Weights of a small mixture-of-experts language model, trained from scratch on English Wikipedia: a shared expert of 192 neurons, 430M tokens.
Below are experts of layer 13 (counted from 0) of a mixture-of-experts language model. Rows are named router (the router's row for the expert), down (a neuron's output weights, with its number) and show model dimensions 0-191. Each number is 128 + 24 x the weight over its row's rms, rounded and kept within 0 to 255.
Before each expert's rows: "comes before" lists some tokens at least twice as common just after its tokens as in all text. This comes from a sample of Wikipedia text that the model never trained on. Tokens count by the router's weight.

# expert 14
comes before: " |", ".", " of", ")", "/", " ("
router [ 78 105 122 151 139 108 109 123 112  98 117 133 143 137 123 139 140 133 124  84 187 136 126 111 103  96 133 123 120 128 156 128 129  84 130 160 161 139 132 116 112 113 114 163 128 136 109 144 152 127 106 102 101 157 108 134 122 128 129 133  89 148 135 146 149 135 123 157  97 181 124 157 103 121 135 109 137 120 106 139 103 137 167 109 101 134 128 117 155 137 164 173  97 101 136  89 110 116 162 132 141 104 181 156 116  85 147 185  95 106 115 146 117 106 125 132 152  95 124 169 145 177  98 169 134  89 122 165 150 153 113 113 117  91 124 140 114  93 181 134  99 137  99 126  87 100 125 149 132  96 181  98 132 142 142  81 111 130 136 105 137 163 115 143 126 121 123 137 167 161 188 167 138 119 121 109 127 105 110 116 114 100 134  88 120  87 114 113 156 121 127  98]
down0 [168 140  93 167 111  65 127 113 122 121 140 156 104 144 108 128 139 114 116 141 118 135 102 141 171 135 100 137 140 132 134 147 109 158 130 110 145 141 134 103 164 147 141 140 148 117 130 118 116 115 159 150  94 117 113 104 141 136 108 143 126 136 146 117 142 143 120 155 134 134  67  88 167 129 154  85 127 139 130 148 136 143 147 149 163 104 166 131 109 126 142 141 139  92 146 112 130  73 161 123  99 133 118  89  99 127 134 120 163 151 130 146 140 123 150 172 111 143 122 152 109 107 112 146 111 157 139  98 133 102 119 169 128 129 125 152  70 146 179  46 115 135 113 128 146 122 139 166 131 113 159 140 153 136 109 131 110 122 127 114  76  90 101  89 104 170  33 124 118 133 129 157 106 166 140 144 148 134 125 133 141  98 161 135 101 101 121 124 127  89 109 115]
down1 [132 107 133  83  73 164 154 127 103 162 142  88 142 154 112  83 168 117 119 129 135 149 151 121 129 143 132 138 121 129 131 134 185  87 165 160  85 131 121 140 119 120 122 150 118 175 137 100 150 115 158  93  97 149 124 115 120 112 140 102 142 132 116 125 123 151 138 129 135 105 104 135 137 166  96 134 156  80 122 140 139 159 151 134 142  82 126  94 102 104 127 108 141 157  93  96 129 117 152 150 107 153  84  95 102 120 162 126 143 140 123 140 180 153 102 119 144  97 147 123 128 106 143 134 168 164 128 146 154  97  99 108 163 134 129 143 171 115 130 131 139 110  97 102 109 157 139 144  72 137  90 150 159 108 148 128 151 109 136  98 105 149 122 156 176 143 116 123  86 162  78 113 113 145 128 146 172  83 124 107 132 126 137 145 150 132 119 103 146  79 126 115]
down2 [127 144 144  98 101 120 140 143 107 126 161 142  97 101 166 102 115  86 137 140 154 110 135  87 148  91 142 134 122 168  86 126 115 137 129 136 161 163 123  95 101 164 138 106 158 154 164 103 106 137 124 111  75 120 126  84 111 106 143 156 172 113 106 103 110  93  98 111 143 144 109 136 109 102 124 119 176 119 143 151 124 139 102 133 119 149 151 128 140 133 172 100 135 120 102 129 114 128 115 128  86 182  77  97 113 136  81 133 123 111 129 157 189 129 155  97 102 127  99 152 116 132 129 129 121 123 111 118 156  88 155 135 164 141 125 179 149 118 117 143 135 126 117 172 129 136 114 140 124 129 112 179 133 105 144 149 126 161 158 130 124 103 135 146  84 158  96 123 164 153 113 137 161 162 154 141 108 161  84 179 140 140 104 140 103  93 144 125 101 136 136 107]
down3 [ 91 129 105 174 128 185 141 118 140  89 136 152 115 108 102 124 160 135  74 142 115 106 139 126 113 110 110 149 138 148 113 121 134 110 169 108  71 148 106 154 184 153 118 102 118  95 114 143 136 128 183  91 107 122  89 129 103 106 110 183 119 145 146 142 138 101 137 102 153 132 135 125 127 121 126 141 129 114 133 152 157 125 153 134 138 126 140 116 120 119 122 184 137 131 153 147 115 154 142 146 129 124 112  82 130 128  90  96 141 144  89 159 160 154 146 116 117 152 101 124 125 115 143 119 106  85 175 129 145 142 119 115 140 142 134 129 133 112 115 172 138 149 126 119  83 134 145 126 119 154 113 108 112 128 116  83 114  60 127 125 114 117 106 113 157 115 101 131 127 145  86 179 135 141 182  76 128 136 142 139 128 149 167 121 137  58 155 179 111 144 146 126]
down4 [116 126 128 140 119 130  65  80 104 119 140 104 119 146 123 123 141  82 125 166 122 138 151 122  97 162 103  86 115 119 140 132 127 118 129 129 164 164  97  88 119 103 151 107 129  91 121 113 159 145 157 164 153 117 127 108 128 157 170 142 148 139 173 144 173 148 110 124 115 136 124 136 141 123 102 116 108 164 119 125 112  91 163 100 137  78 105 142 130 152 105 115 114 123 123 134 148 117 151 135 157 109 138  82 122 154 107 128  89 150 144 139 103 101  84 101 138 170 159 107 103 136 119 132 149  64 108 140 153 111 162 136 125 162 129 122 176 126  92 116 161 155 103 144 112 125 140 111 157 160 130  98 151 170 117 146  98 134 122 139 113 111 181 161  84 113 144 158 115 131 172 129 137  99 108 115 139 142 139 101  85  85 128 112 144 143 111 172 160 148 146 140]
down5 [ 96 104 140 103 107 108  94 145 137  91  96 114 123 130 134 120 126 139 127 166 112 151 154 131 108 122 120 102 102 133 105 118  97  76 125  50 118 153 126 111 113 101 116 120 181 147 134 130 109 158  79  58 103 148 105  88 136 146 117 191 100 110 119 125 134 156 105 131  88 155 105 145 147 160 149 132 137 147 150 137 107 180 132 155 149 139 156 104 129 155 129 136 135 179 153 131 140 139 123  99 135 121  95 143 115 117 141 169 149 112 130 153 148 107 162  83 159 145 110 118 121 136 172 117 131 145 164 116 153 116 126 113 166 142 119 130 129 128 114  98 167 133 116  83 161 114  86 123 147 136 101 127 125 131 165  86 152 144 110 105 113 147 119 142 104 155 127 137 172  92 123 133 174 134 138 110 107 131 132  96  92 143 157 161 117 123 130 135 163 123 158 149]
down6 [109 147 121  95 113 123 129 154  98 114  99 118 122 134 122 116 133  95 100 118  99  87 121 156 114 153 129 149 114 169 106 113 130  87  72 114  95 163 145 119 130 177 138 121 122 137 161 137 104 117 102  94 166 136 159 129 128 148 121 135 134 118  95 133 124 117 160 156  82 160  64 109  54 116 117 105  97 153 113 135  64 156 125 127 147 154 139 137 120 168 128 122 191 116 112 131 113 124 116 143 113 140 138 131 145  93 133  78 112 126 140 132 142 145 153 153 117 135 136 148 110 140 177 141 108 113 140 119 109 139 122  91 148 153 140  89 105 145 133 133 134 107 156  75 172 137 161 133 148 145 150 119 131 107 121 144  94  90 143 128 129 124 163 158 108  97 101 101 157 134 134 101 143 128 125 142 139 134 168 139 140 154 183  98 140 101 169 143 149 129 152 164]
down7 [142 173 105 137 107 138 128 111  79 135 171 187 136  78  86 124 132 118 134 145 119 165 134 143 144  92 102 165 138 121 149 120 143  87 116 145 140  85 129 170 158  95 143 129 147 104 145  98 132 115 129 137 141 102  94 132  99 126 116  95 159 159 166 135  95 105 145 161 167  93 123  91 120 121  87 137 127 110 101 137 137  92 128  82 110 148 147 111 111 159 140 110 131 120 109 185 158 143 168  86 146 152 124 161 131  81 100 136 164 128 121 142 124 117 125 125 152 154 140 110  82 123 124 133 122 123  82 126 148 126 101 129 109 161 134 132 140 155 152 166 102 157 161  82  87 122 132 130 159 136 122 113 183 129 133 120 116 127 134 125 130 136  88 131 143 113 119 143 112 136 147 163  60 137 159 131 133 128 122 115 125 131 177 130 130 122 147 138 104 145  95 100]
down8 [142 153 174 146 157 140 105  96 117 139 114 132 140 112  87 106 151 116 155 154 160 146 108 127 105 153 123 154 137 131 144 127 174 124 122 117 166 127 147 182 176 117  92 130 110 136 130 151 113  95 113 158 127 129 107 124 128 170 107 164 142 126 110 111 135 151 128 136 183 144  99  84 152 126 135  94 149  94 163 107 117 146 148 156 140  77 128 106 105 128 121 112 118 132 119 139 184 148 114 105 101 119 156 110 137 123 141 108  84 121 117 117 124 102 126 154 123 146 123  82 115 131 102 148 149 101 102 142 127 102 113 129 132  96 162  73 121 137 103 103  89 134 153 115 153 129 153 148 125 114  85 138 149 130 146 199 146 165 148  95 162 100 107 139 135  69 131 138 117 105 155  97 126 160  82 134 129 153  86 124 153 157 150 123 130 125 145 100 147 108 124  77]
down9 [128 106 113 136 153 101 125 168  79  92 110 103 115  83 133 120 137 100 148 128 146 119 143 132 131 168  91 160 147 151 103 176 129 147 127  99 128  73 171  98 126 127 117 126  94 117  99 140  90  94  63 184 141  92 116 108 100 130 141 125 163 143 105 157 124 139  97 147 138 111 152 109 144 203 128 124 136 153 138 117 121 135 166  97 152 110 186 116 173 131 131 119 122 144 117 147 153 148 147 147 123 130 108 108 132 128 147  97 157 141 131 144 130 105 171 149 157 119 117 163 118 107 108 124  99  92 125 113 141 141 131 170 126 123 116 122 110 132  93 129 115 148 124 125 129 126 140 155  97 135 166 151  96 169 128  94 114 105 151 134 128 141 150 123 104 125 123 135 136 153  89 171 137 117 130 115 155  97 116 132 115 148 112  70 119 156 127  89 103 185 120 147]
down10 [127 111 183 142  76 143 132 130 139  89 155 127 132 115 124 100 116 152 103  82 138 106  82 171 135 129 160  81 109 152 102 130 148 102 138  96  90 132 136  77 128 138 101 150  92 125  94  92 146 138 136 147 124 105 129  96 133 114 139 149 127 107 131 152 127 134 127 128 139 108 167 119 107 145 127 114 100 129 151 150 144 123 113 131 163  99 170 172 155  99 166 149 154 149 128 133 152 121 118 139  93 125 123 119 116 163 108 138 121 138 145 129 141 127 129 112 150 152 150 114 142 151  90 120 139 124 116 153 115 139 127 118  84  82 147 117 115  79 182 167 136 177 141 138 131 119 141 128  92 119 180 127 137 125 130 140 154 141  95 115 112 149 141  74 105 118  93 141 127 119  87 141 183 118  98 156 131  86 115  82 127 123 179 157 158 117 173 151 160 108 122 135]
down11 [109  95 144  89 121 105 122 153 137 125  69 112 108 120 145 156 158 163 125 128 160  98 153 126 100 121 134 153 107  84 102 138 119 106 109 115  99 149 135 142  68 141 132 150 115 149 131  98 132 148 127 148 123 124 104 102 149 114 175 110 112 151 141 133  84 104 134 120 110 143 132 131 118  79 124 116 195  93 109 136 144 194 146 132 114 122 117 160 115 135  86 143  90 126 143 147 134 153 145 170  92 165 158 118 125 134 112  97 120 120 127 159 123 146 112 108 108 110 129 156 127 106 120 146 109 150  86 116 150  94 118 153 167 150 145 147 157 117 114 179 147 136  72 140 210 102 115 120 132 106 131 146 101 122 142 142 144 113 172 128 145 131 113 141 185 133  87 122 126 105 130 132 107 127 134 161 159 140 116 135 133 133  76 144 101 129 146 128 132 124 167 113]
down12 [145  81 126 179 135 137  85  88 158 154 118 124 154 115 132 119 152 112 164 151 120  85 178 159 105 129 114 144 136 161  95 152 112 116 142  85 134 134 174 137 119 125 110 154 117 190 141 110 116 111 142 104 167 146 187 109 120 145 126 144  70  98 109  99 129 106 141 141 101 117 109 149 106 174 107 140 108  89 160 131 131 141 125 131  97 120 107 123  80 154 129 108 156 109 123  88 168 126 161 127 105  66 117 151 127 121 124 113 117 119 120 139 129 124 106 150 126 124 157 111 167 138 112 164 124 143 134  92 140  88 108 119 117  92 128 139 147 135 186 173 142 116  91 164 114 112 120 136 122 134 119 139 128 135 111  98 127 112 140 138 147 113 118 173 123 152 106 149 134 188 107 100 127 148 138 176 121 133 118 140  95 130 126 162 132 115 129 127 124 122  99  85]
down13 [165 139 107 126 107 189 137 119 117 173 116 151 107 113 113 164 147  90 113  95 164 179 144 132 129 153 136 133  79 100  62 121 129 138  78 115 144 127 121 106  97 151 143 164  96 122 153 139 116 151 131 101 155 150 134 142  59  83 112 110 137 119 123 125 137 125 115 143 129 132 188 141 136 148 149 125 110 122 112 117 112 106 122 125  98 146 136 118 153 121 113 153  86 147 109 144 159 122  91 111 152 129 128 133 117 152  79 133 146 161  95 159 123 121  98 105 159  88 138  95 136 149 124  72 134 162  95 111 132 118 127 113 119 143 147  98 141 102 104 152 118 148 111 160 107 131 119 112  75 149 135 113 127 135 124 129 156 111 122 140 139 147 119 156  92 113  96 150 100 132 109 134 140 133 144 202 159 148 130 138 125 142 138 154 165 151 171 129 111 145 111 162]
down14 [123  86 119 134 134 140 117 130 101 121 109  93 109  83 163 115 130  95 172 148 183 103 152 149  66 121  74 180 129  86  90 216 148 136 146 118 134 140 154 112 184 119 138 143 115 110 178 157 111  77  95 162 108 132 115 143 124 132 123 108 153 120 105 155 139  81 133 121 150 127 108 127 129 121  86 118 139 141 144 131 165 134 112 160 144 146 100 170 103 135 116 149 121 109 103 117 127 113 140  97 125 108 136 115 147 138 160 152 108 118 141 157 120 130 166 151 119  85 149 145 128 117  95 130 126 101 124 116 100 125 141 153 140 110 124 140 119 108 154 105 150 124 128 113 113  84 133 126 121 131 123 131 109 151 171 104 167 138 106 102 132 139 117 125 121 165  65 124 103 108 145 145 154 143 125 150 133 106 168 142  88 151 116 169 157 149 135 114 145 126 117 133]
down15 [136  91 123 141 166 150 124 143 109 141 120 135 149 126 134 155 130 126 136 157 164 113 156  91 104 114 141 130 139 143 159 132 135 140  94 180  73 119 120 166 120 116 122  94 136 115 175 140 148 112 107 104 170 126  86 172 121  96 153 132 113 164 162 169  90 149 136 151 118 151 102 117 143  69 112  86 115  91 129 132 133 132 158 105 144 160 137 138 163 118 111 122 118  92 116 103 176 101  87 120 147  90 120  82 121 162 128 134  99 127 115 100 127 121  68 152 142 120  68 155 105 121 132 150  90 141 132 138 120 150 158  84  96 108 163 119 177 140 111 126 119 127 109 152 164 136 139  99 136 159 161 129 141 110 151 170 126 107 123 112  93 118 124 128 126 119 138 144 121 136 120 134 153 139 108 184 125 123  91 132 129 111  91 128 117 100 114 136 158 152 159 143]
down16 [146 128  97 106 154 163 157 139  97 116 116 150 165 119 140 134 156 137  78 146 108 116 118 165 123  98 139 114 123 126 128 110 103 140 125 122  90 125 138 129 132 132 158 143  86 113 149 128 129 129 106 119 157 136 106 164 136 102  96 124 162 177 131 117 165 164 111 148 151 106 155 134 140 147 105  95 120 130  90 119  72 145 116 135 106 171 119 139 143 129 157 101 110 128 148 110 153 120 130 122 134 167  98 130  94 141 123 148  98 118 177 148 158 122 123 128 146 109 139 118 153 118 114 184 144 129 101 124  82 114 196 110 123 131 118 163 108 100 105 133 107 130 127  97 138 123  89 124 165 149 150 149 119 141 104 129 112 104 127 157 149 151 133 141 101 145 127 124 173 101  66 116 159 109 174 139 130  98 116 166 165  91 114 113  96  99 128 109  46 152 156 137]